Below are experts of layer 4 (counted from 0) of a mixture-of-experts language model. Rows are named router (the router's row for the expert), gate (a neuron's input weights, with its number), up (a neuron's input weights, with its number) and show model dimensions 0-63. Each number is 128 + 24 x the weight over its row's rms, rounded and kept within 0 to 255.
Before each expert's rows: "gets" lists some tokens that make up at least twice as much of what it gets as of all text. This comes from a sample of Wikipedia text that the model never trained on. Tokens count by the router's weight.

# expert 20
gets: " with", " by", " of", " for", " on", " to"
router [126 139 171 150 148  90  97 137 112  96 130 108 123 150 166 115 129 178 133 142 147 141 174 138 107 121 122  92 145 151 155 109 163 114 136 103 120 123 147  94 114 150 100 109 118 150 135 126 175  87 145 168 158 137 106 101 130 118 185  96 141 107 122 111]
gate0 [162 100 130 114 123 124 107 125  95 153 125 124 149  99 151 133 176 128 163 143 141 126 127  78 127 151 118  64 137 100 119 129 117  97 106 110 150 128 169 125 164 134 109 124 148 104 154 116  96 156 104  86  90 132 142 107 168 132 127 157  76  99 107 162]
up0 [174 129 119 103 117 108 111 117 123 161  47 138  96 168 129 129  93 188 128  88 144 130 149 116 139 101 117 105 149 118 152  95 130 121 146 118 128 136 100 127 173 145 103 118 164 116 131 150 159  81 141 109 101  93 176 102 105  89 126 147 149 109 167 138]
gate1 [149 138 123 128 145 167 153 124 102 101 121 124 105 113  93 134 128 154 110 106 119 150 136 119 123 127 130 104 165 124 116 125 116 118 153  83  98 139 111 125 122 168 117 138 182 171 158 133 125 127  79 112 142 143 134 125 133  83 103  95  96 141 132  97]
up1 [ 88 116 136 104 140 120 175 131 151 126 119 125 136 123 119 134 180 135 122 157 138 124 124 123 134 105 125 105 137 134 119 160 137 105 145 156  89 124 117  90 162 133 128 164 160 166  99 126 100 172 113 144 143 110 118 123 134  77 111 126  83 145 126 131]
gate2 [109  86  86 153 149 125  85 165 156 127 121 142 124 150  84 167 105 142 169 124 117  95 124 107 149 138 168 163 153 117 132 117 116 133 113 100 108 140 114 119 108 169 134 125 108  84 162 162 169 147 149  99 126 135 123 128 127 172 116 153 129 151 137 109]
up2 [125 135  96 171 130 157 102 152 154 104 109 144 138 124 120 137 158 159 163 113 140 136 125 111 125 116 119 119 119 111 131  92 148 139 147 129 109 133 146 181 153 140 150 123 162 143 150 112 107 129 110 140 139 149 120 107 168  92 126 149 112 112  97 109]
gate3 [ 90 181 140 159 120 104 106 147 119  96 152 131 190 135 115 144 129 120 139 131 112  92 122 141  86 136 109 108 143  88 120 163 152 157 137 104 121 137 161 158 105 155 134  99 143 140 132 140 124 137 127 101 162 136 117 134 107 103  93 146 135 127 137 113]
up3 [107 128 109  86 132 110 162  91 162  96 119 140 132 142 192 108 125  99 144 123 157 130  91 170 155 118 126  96 117 126 119 163 107 115 108 118 113 126 203 142 124 124 109 144 154 133 129 137 114 113 137 177 137 133 125 114 158 135 128 131 148 107 122 147]
gate4 [109  85 115 168 179 115 119 109 191 102 132 147 122 181 160 146 155 140 120  90 135 124 119 119 132 114 139  90 136 138 161 153 149 106 104 127 131 127 142 124 123 165 135 133 165 103 169 119 175 126 121 167 157 128 123 151 146 102 180 135 122 129 146 117]
up4 [117 116 147  87 144 151 161 137 113 138 148  89 132 108 113 104 125 134 180 131  77 123 118 145 127  92 143 102  95 132 127 133 146 175 120 157 156  80 159 107 172  81  98 142 130 129 144  79  83 169 101 137 142 118 114  87 179 134 142 115 105 159 142 134]
gate5 [155 117 150 142 119 127 131  94 109 119 138 126 116 112 124 131  75 127 124 108 147 145 109 146 138 134 138 147 121 129 125 152 133 140 158 129  99 142 121 151 147 131 165 111 120  99  86 103  94  63 148 151 120 167 128 193 113 112 101 133 175 162 106 110]
up5 [118 121 124 118 176 142 163  94 137 106 132 140 127 136  90 194 140 125 101 146 109 131 101 123 153 128 113 174 122 141 176 138 128 139 133 139 122 151 165 114 175 127 133 116 145 202  96 147 101 122 107 135 137  91 141 126 126 154 145 114  86 105 130 114]
gate6 [117 122 146 141 157 139  96 139 106 119  99 118 126 127 116 125 185 151 107 129 141  89 116 153 136 148 119 126 122  89 113 108 137 163 104 133 119 111 129 117 131 152 147 141 162 178 146 130  94 134 158  69 113 155 126 139 143 187 118 143 188 124 139 126]
up6 [107 113 116 131 140 123 143 103 146 158 157  81 136 142  99 130 112 134 101  92 135  99 129 168 163 148 153 168 136 137 131 127 140 142 133 116 138  94 108  95 175 102 112 158 132 147 114 142 187 103  91 140 156 150 139 130 143 121 145 120 130 110 132 132]
gate7 [142 155 161 130 167 135  79 123 125  92 125 146 123 123 157 135 160 116  86  93  75 128 125 124 161 122  76  97 101 108 126 135 118 109 128 168 136 130 108 160 123 107 137 181 143 175  82 155 133 122 138 140 121 158 117 128 135  99 103  78 106  94  74 158]
up7 [ 76 131 168 150 119 162 177 115 122 154 174 127 132 146 162 129 120 134 158 173  86 125 120 167 145 160 151 179 116 139 130 162 111 106  82 135 116 122 113 108 117 102  86 140 162 162 103 139 113 110 123 126 110 130 131 136 121 102 137 156 109 105 125 122]
gate8 [135 144 148  89 129 131 134 127 156 108 122 138 162 128 178 104  63 123 140 123  87 157 110 120  93 129 119 139 136 150 130 180 124 131 132 181 129 118 129 137 107 122 143 117 132 117  97 123 117 149 123 148 105 131 103 141 122 127 176 151 174  97 133 115]
up8 [ 93 146  87 104 102 116 121 108 160 134 184 132 128 137 127 119  99 118 127  99  54 164 129 161 140 159  96 112 144 133 135 130 168 119  91 134 132 106  98  98 137 121 133 163 128 164 126 152 160 105 153 124 119 135 126 123 154 116 155 140 156 139 114 126]
gate9 [167 130 105 115 103 125 116 127 121 116 155 121  97 148  76 113 119 110 130 106 155 122 104 127 122  98 139 115 132  94 142 125 104 151 145 118 116  87 111 100 139 122  64 130 106  94 131 110 130 144 112  78 102 179 128 116 167 104 144  97 110 112 144 131]
up9 [140 122 121 120 136 120 131 158 113 114  92 154 148 156  96  96 114  97 141 135 149 142 120 139 122 136 141 139 140 166 151 124 117 178 121 116 175 139  92  66 147 136 126 171 140 110  81 118  92 108 131 102 102 127 156  92 147 103 119 109  94 130 126 116]
gate10 [146 116 107 184 150 164  87 231  74 129 144 121 122 129 110 113 147 113 138 125 116 146 122 116 131 148  73 133 125 106 146 159 144 115 105  97 130 107 115 134 173  94 124 110 139 181  92 116 143 138  77  94  93 139 114 154  95 135 141 135 124 124 103 128]
up10 [163  94 119 137 130 142 176 117 131 113 106 138 133 119 112 109 128 127 106 135 115  92 134 134 119 134 151 143 136 113 118  92 103 146 155 105 121 142 162 118 122 168 154 133 176 179 171 152 108 131 136  89 169 119 118  84 135  90  78 124 140 132 123 123]
gate11 [103 140 125 150 121 109 153 111 128 148 123 135 133 108 110 142 127 148 206 132 149 121 128 136 122 104 101 139 110 143 150 132 125 157 118 125  86 109 122 102 152 146 151 124 180 144 108 127 118 128 133 129 135 131 125 133 148  99 131 130 116 139 125  82]
up11 [145 127 136 116 147 127 140 147 164 105 109  93 121 158 129 100 126  80 149 117 164 134 127 152 140 170 113 133 136 154  95  94 131 117 116 149 154 134 121 142  97 174 142 135 126 147 110 136 118 100 115 139 183 129 165 142 117 141 120 126 142 104 142 131]
gate12 [113 138 126  90 143 132 131 113 120  93 146 123 166 153  90 142 145 156 142  97 178 139 116 105 106 122  86 143 150 125 137 135 131 102 115  81 100 100 117 140 146 111 116 108 168  99 118 169 141 123 119 183  74  97 114 102  95 103 140 128 153 127 148 124]
up12 [150 120 149 149 147 157 122 108 122 117 110 127 153 116 124 110 152 124 130 164 131 127 127 158 137 157 120 107 126  79 114 144 123 203 128 133 137 134 122 152 110 123 138 168 107 173 171 140 111 118 140  98 157 127 112 120 131 164 151 133 139  63 122 150]
gate13 [134 119 146 162  78 140 105  82 103 162 105 185 104 120 119 138 122 108 120 105 127 121 128 177 149 122 119 152 137 137 101 133 141 136 123 170 186  84 131 105  86 116 129 166 155 136  98 127 148 112 108 137 161 129 116 106 136 181 147  84 154 117 108 148]
up13 [179 117 137 137 133 124 116 175 129 139 133 124 106 115 141 114 146 175 160 128 124 150 154 106 142 140 115 140 118 135 151 122 137 168 112 151 124 113  89  92 137 166 110 157 121 113 126 102  79 142 114 120 163 147 133 143 117 170 163 123  74 126 128 111]
gate14 [142 142 144 154 152 159 112 133 120 113 207 167 132 137 110 106 100 180 148 120 181 172 155  86 170 136 140  98 110 110 131 125 110 109 146 146 122 177 118 121 111 166  78 140 101 128 148 142 175 121 116 156 114 110 155 118  90 139 176  71 114 115 115 138]
up14 [113 176 142 110  88 139 118 119  66 141 141 115 153 112 148 113 137 138 162 112 135 131 127 120  95 127 127 120 117 108  87 106 131 135 123 159 154 125 118 120 112 136 177 123 184 186  73 101 174  96 111 176 123  99 125 160 128 112 107 121 163  98 155 129]
gate15 [117 143 120 129  89 132 118 158  83 124 144 150 174 119  96 168 162 135 106 146 131  77 120  97 137 112 100 106 112  72  96 144  98 134 118 132 120 136 146 105 151 139 129 155 107 157 154 103  83 109 149 119 148 137 132 114  88 141 108 141 109 125 140 146]
up15 [130 117 139 122  86 122 143 139 105 161  99 101 128 169 137 166 114 117 145 118 159 125 148 151 158 141 110 131 154 141 109 144 149 187 136 154 108 129 134 140 129 132 127 137 160 155 153 135 173 124 129 154 130 113 130 133 130 149 149 114 143 139 131  76]
gate16 [138 129 127  86 100 133 144 134 113 111 115 113  87 131 161 112 145  84 123 130 125 136 132 107 108 155 143 134 127 174 100 185 141 128 173 132 163 140 142  90 164 143 141 154 141  64 143  99 135 109  86 158 114 132 101  95  66 141  93 134 129 156 114 132]
up16 [122 101 125 116 127 161 155 125  99 103 129  90  96 120  53 128 168 109 157 136  75 146 123  78 109 112  93 103 153 128 129 120 141 134 124 112 161 122  89 109 154  78 114 127 104 128 162 115 130 157 115 190 100 128 127 108 154 116 133 153 137 134 168 126]
gate17 [129 107 165 129 135 154  94  87 147 110 118 126 170 117 112 124 124  79  96 132 153 146 145 124 143 120 146 138  96 141 112  97 146  91 103 106 131 149 103 126 101 115 137  95 106  99 127 168 167 154 136 160 121 138  99 116 140 119 106 108 131 131  90 101]
up17 [133 128 188 155 163 123 161  70 167 147  71 142 113 110 161 107 110  96 134 128 139 146 106 125 118  86 143 164 128 153 143 158 123 139 138 123 107 107 121  99 129 138 124 152 134 143  89 166 151 148 151 177 162 140 134 118 156 125 143 123 109 110  90 115]
gate18 [171 125 150 143 132 144 127 145 115  96 107 124 149 124 133 190 148 114 154 126 129 133 140 163 178 172 180 144  99 133 156 157 159 116 136 153 145 147 167 131 159 150 128 137  97 125 158 117 112  90 119 140 131 113 110 131 120 102 157 114 135 126 127 154]
up18 [135 133 126 164 117 105 131  65 115 130 136  87 117 124 137 142 114 138 130 118 141 116 128 144 126 135 150 163 120 169 143 161 126 111 146 135 116 115 132 123 128 126 123 127 140 108 129 124 123 134 129 145 135 163 141 146 133 141 138  96 138 116  82  96]
gate19 [160 129  90 176 143 123 138 149 140 112 131 147 146 144 132 149 123 129 146 114 130 165 135  86 117 139 169  81 150 146  99  61 117 146 145 102 149 143  68 127 115 141 102 147 137 103 119 109 152 142  97 127 113  99 139 109 125 161 102 131  85 124 150 114]
up19 [132 148 141 160 135 141 110 107 141 111 168 107 168 126 158 113 150 152 100  78 136 116 131  61 156 136  89 121 110 134 138  56 131 154 132 144 107 134 145  85 116 113 130 161 147 108 138 120 174 132 130 126 106  74 161  98 150 153 140 175 143 117 127 105]
gate20 [ 98 142  96 108 165 136 121 166 128 170 107 151 170  58 148 145 122 141 109 126  59 153 129 157 127 149 157  76 126 156  93 121 136 126 156 122 127 104 117 131 100 136 111 106 102 136 132 121 152 150 102  83 165 156 121 142 159 136 137  93 123 124 113 124]
up20 [ 79 154 125 105  89 134 109  99  61 131 161 102 144  59 125 124  88 177 135  95 117 146 118  95 112 140 162 104 135 138  97 126  90 147 122 132 110 122 125 108 102 114 126  93  99 153 108 172 135 131 127 154  93 173 135 154 150 108 141 151  90 101  96 172]
gate21 [151 131 113  94 131 142 108 189 120 150 111 144 153  84 135 110 137 122 104 104 119 160 122 157 113 143 121 104 144 110 151 147 158  74  69 142 157 102 119 117  98 113 149 143 137  64 115 155 153 112  98 131 115 152 142 120 108  75 125 136 123 137 132  92]
up21 [104 123 172 153 153 120 131  98 135 101 170 121 108 132 159 129 132 116 106 126 140 158 110 181 109 158 121 156 145 133 121 103 111 156 128 113  84 157 150 117 114 121  95 163 141 103 148 162 166 129 140 142 115 102 131  93 119 106  98 163  85  87 122 140]
gate22 [133 127 113 113  84 101 127 104 114 123  95 130 105 137 131 132 105 169 147  89 130 104 143 113 101 132 117 114 125 134 107 131 106 116 142 121 140 134 141 106 148 145  93 108 131 165 174  93  58  90 141 116 108 133 153 123 143 110 148  84 138 140 117 139]
up22 [149 133 122 102 126 135 158 135 125  79 147 109 142 132 133 135 120 120  80 165 169 116 105  89 121 128 121 133 135 107  89 116 125 148 134 164 107 109  99  82 153 146 156 127 105  97 169  92 138 118 112 143 103 123 111 132  86 126 102 101 112 113  93 141]
gate23 [156  78 177  92  94 123 123 127 121 138 110 164 110 151  92 144 134 137 107  76 112 110 119 114 102 155 109 140 156 142  86 155 134  92 117 141 174 107 117 131 100  86 115  89 125 124 113 149 100 138 160 133 158 127 102 123 121 116 174 144 147 111 130 148]
up23 [168 175  72 134 159 126 156  85 131 118 112 119 125 147 151 110 129 137 141  64 152 130 132  95 175 133 124 116 105 176 150 149 127 126 133 127  97 120 137  94 114 140 101 142 135 148 139 107 147 109 106 144 135  99 160 119 162 145 142 141 164 101 124 142]
gate24 [114 129 194 109 117 119 124 126 111 153 130 147  90 124 115 105 146 137 134  95 140 156 134 135  90 131  91 137 140 147 159 105 138 125 109  52 110  99  96 145  91 155 159 112  78 153 150 126 143 137 125 110 151 123 106 112 132 155 139 145 169 137 117 146]
up24 [ 93 165 159 134  74 118 103 149 154 142 124 148 181 110 149 139 116 134 149 115 139 156 146  99 147 121 101  84 136 142 170  89 107  86 125 156 126 101  98 151 144 139 110 137 133 142  93 110 168 119 129 111 131 100 144 125 135 154 113 138 130 112 149 129]
gate25 [ 77 142 156 116 137 104 127 123 149 112 139 101 110 123 136 105 138 105 136 106 121 126 143 119 114 183 129 121 120 110 168 131 116 145 116 136 119 122 130 116 137 138 128 163 128 178 138 107 152 168 114 145 124  99 111 117 127 102  93 135 118 140  93 176]
up25 [173 115 100 122  83 154 186 107 108 166 146 150 118 105 118 116  68 141 128 104  82 126 127 126 135 127 132 130  94 138 118 151 155 118 124 115 114 107 181 146 153 141 121 117 166 152 119 154 143  84 120 124 149 122  97  92 133 135 149 142 103 155 179 118]
gate26 [110 153 114 142  87 166 153 152 114 145 156  91 146 120 200 109 100 147 108 180 142 109 117 139 112 116 164 139  82 168 144 149 144 144 160 115 115 147 145 102 127  81 146 105 172 135 156 111 151 144 149 168 135 110 128 143 173 154 102 112 102 111 135 156]
up26 [107 106 171 111 177  93 150 101 133 113 155 106 120 128 108 128 143  98 132 144 150 129 115 122 125 151 166 133 152 141 159  93 119  86 124 129 131 150 143 152 154 146 161 163 155 177 129  87 126 150 142 101 134 122 123 146 155  98 152  94 118 135 159  99]
gate27 [156 147 153 139 119 105  87 134 108 132 132 107 136 193 115 109 110 131 122  81 157 131 112 113 135 107 110 163 131 147 117 104  94 133 125 106 138 127 136 134 121 127 121 113 159 149  91 180 142 118 132 151 112 138 156 120 121 131 106 130 145 112 115 143]
up27 [149 145  78 153 148 118 129 131 141 138 167 123 120 135  98 114 149 157 138  89 132  87 106 146 166  99 122 120 120 136 126 146 163 127 127 122 105 194 140 117 137 106 140 148 143  95 133 143 178 139 104 106 137 121 134 135 125 107 122  98  88 141 147 151]
gate28 [140 135  98 139 147 107 113 102 124 157 175 145 130 139 164 120 105 151 130 110 111  76 115 109 105 154 131 108 128 148 163  90 115 134 136 141 202 100 117 118 130 148  86 138 130 157 164 107 113 124 104 104 123 143 148 147 152 105 141  94  53 109 152 107]
up28 [107 151 112 159 191 140 103 123 130 157 137 123 121 137 109 126 132 149  86 145 127 100 144 144 123 135 129 135 131 161 163 165  92  97 114 124 164  62 128 157 154 130 109 145 168 152 112 115 125 125 128 136 118 128 117 155 135 117 147 126 163 108 160 149]
gate29 [137 139 128 135 149 110 123 191 158 141 111  87 112 179 177 132  70 152  97 130  97 130 154 111 127 145 103 155 101 148 146 106 119 120  97  91  81 106 130 105 131 154 134 123 139 147  94 112 147  87 143 109 134 123 151 151 152 139  92 155 118 103 100  95]
up29 [103 145 102 143 113 146  80 123 126 140  73 127 114 109 124 135 135 138 130 121 156 129 141 138 125  97 107  87 143 142 124 119 154 106 159 128 122 102 123 108 127 121  89 129 142 161 153 153 112  86 112 122  91 164 150 154 128 140 145 139 128 143 117 120]
gate30 [119 129 136 113 120 167  98 123  88 151  95 105 152 143 153 122  94 125 178 125 147 134 104 168 111  94 103 145 115  83 156 151 137 106 104 102 142 121 115 163 118 129 139 124  88 115 182 139 134 106 125 125 119  82 143 128 134 100 160 101 114 155  90 114]
up30 [125 157 115 105 136 186 148 103 142 108 105 131 116 143 118 100 115 152 116 162 148 135 139 172 169 148 153 179 131 144 114 131 159 105 148 146 104 132 159 119 147 164 140 110  83 149 123 140 160 148 120 156 120 142 130 121 114  76 104 151 150 108 145 122]
gate31 [160 109 194 134 108 138  80 116  74 130 128 130 100 112 161 113 158 165 119 144  97 109 136 145 143 115 128 170 105 163 151 127  81 143 104 130  71 132 145 145 117 115 140 109 117 147  91 151 149 144  95 127 131 129  92  92 132 198 140 145 169 116 122 141]
up31 [147 129 129 141 113 123 115 181 142 100 147 158 141 167 136 146 144 133 172 148 128 152 118 105 141 145 124 166 112 149 139 161 128 108 124 168 138 136 116 124 128 140 150 134 111 141 116 134 100 102 153 172 109 125 170 102 118 145 142 147 174 164 131 117]
gate32 [159 129 117 153  97 103 153 159 205 128 102  94 129  85 146 117 107 134  83 139 120 122 146 164 129 100 165 149 133 169 130 164 133  64 147 122 130  97 147 140 156 124 113 120 130 118  98 121 135 122 121 115 162 135 106 106 119 142 148  90 158 138 163  96]
up32 [125  82 138 103 106 105 136 102 108 105  85 181 107 157 106 145 168 114 129 138 122 162 133 129 147 132  95 131 147  99 105 166 174 133 116 132 156 114 154 116 136 141 126 151 145 147 119 111 129 163 101 192 100 158 115 138 156 110 154 148 154 162 126 167]
gate33 [152  94 162 127 160 116 157  70 130  72 161 123 132 125 100 160 161 138 160 125 141 158 133 115 138 125 154 126 120 104 159 164 137  93 154 116 115 131 150 126 116 112 146 145 125 194 120 159 147 125 122 159 101 133  97  98  86 124 115 118 169 117 118  92]
up33 [158 151 120 113 119 134  24 119  99 153 136  99 117 116 107 112 178 102 138 132 138 126 117 128 128 119 141 112 163  96 113 143 103 133 129 121 117 143 115 131 167 110 118 129 138 144  70 149 110 159 123 129 152 159 125 106 141 156  76 112 130 151 159 115]
gate34 [171 149 101 125 115  98 157 156 144 171 158  94 121 138 100 124  98 153 149 142 136 110 124 106 139  87 106 163 150 150 109 121 106 124 141 153 153 128  93 139 145 142 136 144 117 128 157 139 145 153 148 124 186 119 180 103 124 114 109 116  90 118 155 120]
up34 [101 116 121 141 155 113 132 186 137 173 125 100 133 160 168 166 109 166 134 113 118  94 131 109 114 119  81 127 136 120 140 112 119 100 126 155 159 118 154 111 126 159 119  94 142 148 141 128  86 133 158 104 117 152 100 115 117 133 131 129 141 132 125 126]
gate35 [148 114  67  98 155 136 142 136  84 141 133 108 154 114 121 173 165 106  77 112  97 125 123 149 108 132 153 136 102  74 123 149 145 129 156 102 100 167 151 143 177 114  94 111 109 131 164 146 148 101 116 103 175 153 130 142 153 144 106 102 147 142 131 157]
up35 [167 132 112 146 181 144 137 178 118 163  98 124  97 121 143 163 147 131 118 158 119 140 131 120 167 108 157 182 138 179 126 150 104 125 139 132 114 147 126 146 152 132 113  88 168 152 115 135 113 109 107 137 149 174 150 129 138  95 106 135 102 127 117 137]
gate36 [118 140 168 112 169  94 155 116  87 105 129 125 166 151 149 124 146 148 163 102 135 132 123 139 139 153 134 137 131 123 140 119  95 147 136 103 159 121 141 163 112 125 127 119 105 147 132 136 120 143 193 104 154 165 108 170 107 174 155 159 114 146 126 136]
up36 [106 111 130 143 155 157  83 101 108 124 132 124 161 100 132 133 133 119 128 142 148 118 116 137 108  87 145 168 151  76 158 178  93 157 123 133 107 126 160 148  85 132 122  86 104 108 149 117 137  90 116 139 161 126 120 130 121 120 111 131 139 100 111 101]
gate37 [135 135 149 152 125 104 133 156 172 145 151 164 136 149 128 140 148 153 118 139 138  94 114 143 110 132  96 112 140 128 138 143 107  76 112 117 106 144 131  94 122 140 111  77  95 178 102 167 180 125 169 110 136  88 109 128 159 141 109 104 145 122 126 107]
up37 [ 47 121 148 152 141 137  93 161 142 127 105 108 103 145 127 109 100 153 160 135 123 129 171 110 117 131 101 126 117 135 124 104 151 129  86 116 107  96  78 151 115  96 109 110 137 158 139 111 129 122  77 122 119 153 139 124  94 142 130 101 174 104 104 139]
gate38 [152  98 131 136 161 137  63 173 156  99 177 145 143 131 160 120 111 124 117 119 109 179 139 136 115 148 113 105 144 113 136 140 116 137 142 114 108 143 138 107 124 135 101 107 125 146 127 102 161 125 151 128 147 152 117 121 108 133 116 129 140 127 125  95]
up38 [140 153 101 128 142  82  98 129 168 139 103 139 132 135  69  96  61 159 109 112 152 147 113 131 102  81 165 133 164 125  90 140 106 109 171 134 100 140 110 130 143 158 137 109 109 153  93 144 128 144 147 155 106 128 133 124 136 112  92 137 135 147 148 143]
gate39 [ 82 122 110 166 100 158 136 168 144 103 139  84 127 142 140 162 123 142 129 132 112 123 128 141 156 155 152  99 145 114 140  85 116 117 132 117 135 139 173 115 118 151 149 124  91 126  87  67 103 135 136 117 117 129 113 142 154  92 131 140 136 138 113 111]
up39 [126 158 122  99 138 111 126  94 125 153 104 145 117 119 131 126 105  96 127 143 166 104 131 134 122 123 163 139 148 116 128 112  87 101 126 105 119 135  93 143 109  89 101 166  88 146 133 161 173 135 114  81 112 133 105 156 154 117 127  93 160 113 147 162]
gate40 [ 85 159 121  54 132 145 134 123 129 152 135  85 137 154  92 100 123 147 152 124 175 146 115 130 118 164 198 112 145 127  98 131 123 115 115 101 143 104 118 127 127 133 147 113 117 104 165 123 153 109  94 105 142 171 152 133 116 129 149 135 107 122 126  89]
up40 [143  96  94 183 107 103 115 156 152  95 102 162 154 141 147 140 151 146 146 165 149 132 143 154 140 110 136 138 110 125 154 125  91 131 147 152 137 135 151 108 164 111 178  90 146 153 107 130 152 149 152 146 127 171 134 156  84 135 153 116 100 119 139 115]
gate41 [123 181  89 105 101 130 151 104 132 106 129 102 118  82  88 101  92 105 112 129 145 123 117 149 147 151 148 142 118 141 101 151 106 140 148  82 137 115 128 146 166 130 106 110 118 154 122 144 167  82 104 137 147 125 142 145 140 144 131 164 160 119 130 129]
up41 [114 132 160 106 118 136 125  97 155 132 148 147 120 154 123 107 112 104 109 119 105 176 128 149 125 152 163 174 157 108 138 101 147 185 126 115 152 145 144 128 121 153 125 165 132 133  94 152 103 114 159 111 179 137  91 144 109  99 141 106 119 160 129 151]
gate42 [127 118 150 152 144 111 172 128 185 117 147  97 117 110 133 117 137 141 119 123 116 101 115 102  98  95 102 114  90 134 121 171 132 122 117 132 148 134 139 132 136 123 122 136 151  96 158  88 137 132 134 115 103 135 110 104 114 119 118 134 129 105 130 157]
up42 [136 186 122 107 146 137 104 110 157 126 126 124 136 137 148 108 136 137 196 100  99 129 129 133 101 124 124 149 124 126  92 151 125 111 140 120 125 100 142 139 116 129 149 116 175 130 102 135 161 167 132 150 124  95 133 137 111  80 142 165 100 110 140  99]
gate43 [123 144  67 103 110 151  82 106 130  83 128 189 111 125 126 105 107  91 115 116 119 107 138  98 119 164 173 112 108 131 139 148 147 139  95  98 125 140 141 120 137  84 111 117  69 102 182 133 118 159 170 120 131 167 137 127 137 124 125 106 115 148 121 169]
up43 [145 197 144 115  82 124 132 110 129 165 128 120  82 125 126  83 130 149  68 122 171 129 145 118 118 130  85 127 139 148 187 132 167 139 139 110 137 119 161 121 117 165 111 188 146  71 136 114 131 110  98  95 109 127  99 120 157 119 153 116 113 131 123 113]
gate44 [116 131 158 164  90 100 119 117 123 149 150 130 137 134 165 137 110 145 155 122 129 126  87  99 171 142 125 169 143 127  98 104 106 136 129 133 123 149  70  94  94 108 143 166 147 156 120 124 147 165 133 178  92 151 101 143 133 109 150 114 125  91 128 121]
up44 [107 156 149 104 145 128 128  83 173 150 108 122  84 136 132 153 117 123 119 115 131 119 123 149 122 160 160 103 134  95 110 128  94  98 127 163 138 141 118 177 185 150 104 152 131  92 122 160 132 140 122 144 158 102 155  92 123 142 109 134 175 166 131 158]
gate45 [ 95 136 147 156 193 126  89 133 131 146  73 159 148 139 116 110 137 156 120 122 119 137 128 140 117 165 106 108 134  78 125 165 108 134 111 103 107 125 129 149 103 137 142 164 146 133  99 139 142 153 150 158 127 126 105 121 151 144 147 147 148 169 116 114]
up45 [ 85 123 184 114 114  94  92 114 100 122 128 126 139 108 155 123 140 130 149 132 162 150 120  87 122 107 118 130 127  84 131 143 127 116  97 169 127  97  91 102 148 113 108  95 140  88 169 128 152 126 148 166 121 145 127 101  91 123 144 148 157 157 115 127]
gate46 [119  79 153 124 142 141 119 141 141 139 152 154 110 147 164 116 122 142 158 140 108 161 131 152 126 126 141  89 120 116 103 170 120 160 127  96 148 144  98 118 154 167 128 117 134  87 133 103 126 132  86  96 123 132 152 142 166 139 115 123 115 136 166  82]
up46 [135 155 131  82 128 161 120 118 119 118 145 137 116 114 109 119 135 144 104 150 155  83 150 158 101 112 154 139 117 114 163 138  93  95 143 125 102 162 152 113 133 119 157 115 103 110 169 131 116  93 154 113  61 121 128 153 106 140 112 167 125 120 125 127]
gate47 [123 103 166 127 108 115  94  87 126 105 122 133 113  95 105 143 115 121 110 112 164 131 117 174  96 123 111 131 167 171 117 153 141  78 122 151  85 161 109 140 120 156 116 133 163 119 137 116 142 110 127 129 112 158 162 145 145 168 139 144  99 147 111 110]
up47 [140  65 149  85 142 136 130  90 143 113 132 178 153 143 113 125 104 156 153 135 119 135 137 142 151 162 119  97 166 110 154 139 127 132 150 116 153 128 140 112 145 172  98  79 161 104 162 124 111 127  83 148 116 134 148 128 117 152 142 133  98 150 149 113]